Weights of a small mixture-of-experts language model, trained from scratch on English Wikipedia.
Size: 8 layers, width 448, vocabulary 50257, 104M parameters.
Experts: 4 picks a token, a sigmoid router.
Below are experts of layer 4 (counted from 0) of a mixture-of-experts language model. Rows are named router (the router's row for the expert) and show model dimensions 224-335. Each number is 500 + 50 x the weight over its row's rms, rounded and kept within 0 to 999. Numbers have three digits each.
After each expert's rows: a language model's description of what the expert responds to. This comes from a sample of Wikipedia text that the model never trained on.

# expert 60
router:474547509515550496559462594452533357452512489516488530600508560445409499504400492513476522508539596505565527437526473522538550570462439507537509493436515453477527472449499497422366534540467572476576464567564483601577525533512473376491625514553552543528493445532570465463454509442522454491521553486548453503481472470482473538467498589528
Short internal or final word pieces in foreign names and terms, like Jah-ang-irzadeh, Pip-er-aceae, Korhon-en, plus LaTeX \left.

# expert 34
router:460502504499518496523419556428631412466503516505472517441500498482445473451405539376411456521451522405467476521432451528543524486649417539525569477493425489473521526489536461382456525487558578558463487547559425462562508499525560451535595464563489649575504538486557495496548524473502495474579485613531519503538473491439506440523511507535
The word as, plus particles and first names inside multiword names, such as da, del, La, San, Mae, Una.

# expert 62
router:517527491526450526507438508504500397457429539444480492556452518549512535488427465457442554531460580447535461502594401544504586498577598499551554507373427451490488463444535462373474511479567570519502492522465468545542539484543509501488572483574595556458470492440443595512580527512491473481527406506535428486564547431551525576499429564521
First word pieces after bullets, colons or headings, such as Land in area infoboxes, Men in sport events, and short syllables.

# expert 55
router:553526406457517551572453486407526421505518491469527507424548587485503431482515489457509485556418499508468430511511459494591577422574513506458538495519542468390364487535539501467618449506525482423509453429464580511465542449569471531472548555429472526457533475474445500520590490476388474480565512586469438442419452483475485461506524531547
Capitalized nouns in names of places and bodies, and plural nouns, such as University, County, City, States, District, people, years.

# expert 19
router:574471495523448450605388514382531409518564459411380529477463567515524398420444518503453501490456624536451499426556421454536486493528438560543513499569518423568453469521470470392572445545491541478525529475533479504528538464482467451518534577614618578569551470596446477531460513528461425521507528517517419446460465443449525497467555534467
Sentence-ending ". " and line breaks ending table rows or paragraphs; also the words law, General and government, as in "studied law".

# expert 57
router:519545542534600467572450523451495356456486554453499534563475601478521496464467420346492495493490630422504407481465557457519486481562572513529549465455491431465456448458503491452497461555566608488552580536586582481604537438550446416545521508578476602515404465552503493552486486436534429467511538549489518509531480398451503461485549429464
Year-prefix pieces like 189, 191, 194 and final year digits after in, plus mid-word pieces such as mp in glimpse, olympic.

# expert 11
router:510586492578570469558433446457457418519535489549522497510595591476527577463533517456443530483504488525540494429465463520454592470539507510500511582399493440546536414459405424378398478501561580510504484508607535554525563486585429408525443449636500557436523506594567446563483525525467493411417546491491508442463546449504493562515535458447
Single rare letters and symbols (°, W, X, Y, Q) and odd name fragments, plus list labels like Genus, Known for.

# expert 31
router:544404495476525582602404536460564477446489465486522505490516590466495525531477438528512477653429516463548453414518484570537576458558457525566574506458507500473498498482469490461553439427545526507442487536516541505485569418562530447533518423467524581481489455403424480443517469446479548595521561576562453473484463500423428525480557452546
Everyday nouns and pronouns after "the" or "a", including direction words and title words, such as North, her, him, water, died, Story.

# expert 30
router:560472497547457510532471517362524359588486464459505496472468607507505530460519441504489512504521537489494483519552537431498545576519518519450481475437511472506488477513455508323465499447619623474482456497567420522524542486643482408560513390573527451563594486488583488546517516525540424459551530561459447535476502443431487516464445412562
Initial capital letters or pieces starting proper names in lists and tables: K, Sh, Th, Mac, Fin, Har.

# expert 54
router:474582538617442503514487438506657374437538495498413490416455487484526582489493478463496568513477530469473494548486476494566479503487465519503498578434453469549477549547463524411534508491541641468498486536482406505558568439463446471469523378587442477478551535527501563500530454527474481455460546526537521540487559460388517520557477504512
First pieces of capitalized or common words and place names: Silver, Pro-visional, chest-nut, Kil-keel, fung-al, No, Le.

# expert 49
router:504498478525457536611503553500477346506555481468459542442497604498494510514484512460582495505524545454583452523581521444573564570577491519463578480452496429477480498566522473351524478515566542535461474462593481470558541449554478473520613423654449565481446501598504523497573450456442482471519591542470478453508500434396465487525446534508
Short consonant clusters and pieces beginning names or words, often after table pipes, such as p, h, St, Sh, Cr|adle, Ke|pl|erian, Jr.

# expert 50
router:521529483499512502507484516454492460465443527478503519558426574502551474474445560463489515573481561459488548430506459501486515490573498540512560539408537470545430490476611499500510437463542552471503508475535491530560449468508583456538501521416503489540569456520507520604586462497510599362560604535521483429439476563438525485477550504470
Clause-ending commas and closing parentheses followed by a space, often before and, which, but, as in lists and citations.

# expert 16
router:471519541577430490484474413411487478560460479479548472471476412494441532520442438476491450551403576506474546524512533449558529442600541541515521630456538418474518513445492535410494525495529653476581439497455477506516492441532498514580528426489524537462510442441510502429599403494535473484497562598498437476454476423426549492529487475623
Word pieces inside rare names and technical terms (ol-iv-ine, Diss-em-ination), plus spaces, dashes and line breaks in tables and coordinate lists.

# expert 21
router:465505520491464593625475473494501420456436520429567556505538490518470508477478466536477517545597493523537457504560422517557559414521433627539579450512552456520459468532535599345499483519571531454449470492601504483459564520609491440545525445471531531512520435550448528508569509504459430518532511569493442522513524476488452517496418518448
Head nouns of institutional names and table headers, like Bureau, Poll, Rank, Team, Total, List, Division, often followed by of.

# expert 46
router:632548479581556473489491550468614393513618477458438503515463459513475456555491455531445473503414596493476399433490462484508505478522507448573546557522514412524508546562416495355559428470495524439483455498519475502643550456543441386571504505432635610468520465552516531612507504463534475519500581652546489525428485498420514447485549471464
Line breaks and list dashes starting infobox or taxonomy lines, plus apostrophes and quotation marks, as in Loki's or opening quoted speech.

# expert 63
router:507526532599534492639421565490486415453515519412417505463481482481449467474551493497478500432484598521485484439479459483496487509488557554552552541432492434407505493486449483504459556476495619444463451508512518465593512453518463439568548540529550565518496438563484466544490506532493440512455547476500458502482452424496525501482527416463
Digit chunks continuing years and figures, like 200, 201, 198 in date ranges, population counts, ages and coordinates in infoboxes.

# expert 29
router:535498534641565527505523513428555449518569476479473533569493555477401397560555485545442532573409679467535509474533506492512534436497455546610527529462488456474447445495560514422554467463495502479552516452530499476568549474428459476504433503573508586498559503450506487568495501468445425519523549529490512530498454482435590466504561502516
Pipe separators between cells in Wikipedia tables, plus capitalized starts of song titles or names like It, You, Is, Al.

# expert 32
router:517501465568528494494407467516498420478498478485461482423487500484460462498515529476406583516508600454622462516510413513506559512540547501524523534475463524513431494492455420403559488525454634470609495532528461512572591459526418463491486399581470504554474448503431598592548525487427509467478501578495459513401506484527535503531512448378
Short vowel or syllable pieces inside names and foreign words, often in species lists and tables, such as ri, o, po, i.

# expert 53
router:461473427559545472533501543405533459502493478508557577498489537484413531404527521398551449528533521483453438491549427515576553562511453516481526505515444433479375530519504494462607460466495535450536550594538512517417576441504506480549467474536506611499564447504548519500569519495392485491569503647490475428525480503399551434497486510515
Copulas and auxiliaries (is, was, are, were) and group nouns like club, team, side, members, people, mostly in football biographies.

# expert 39
router:572566420501486487558521463427528471505524474497472533489442530498473411426480488486509500529445546415475587471605482459490475471465491462495526527585521483455415500546514527411494428534595501458506527559559437502464491491486465428517488501469520613498530419580470508508514420532496377520503551522509476484421404461459460484530488541573
Periods, closing quotes and == heading marks ending sentences or section titles, plus nouns in set phrases like way and in order.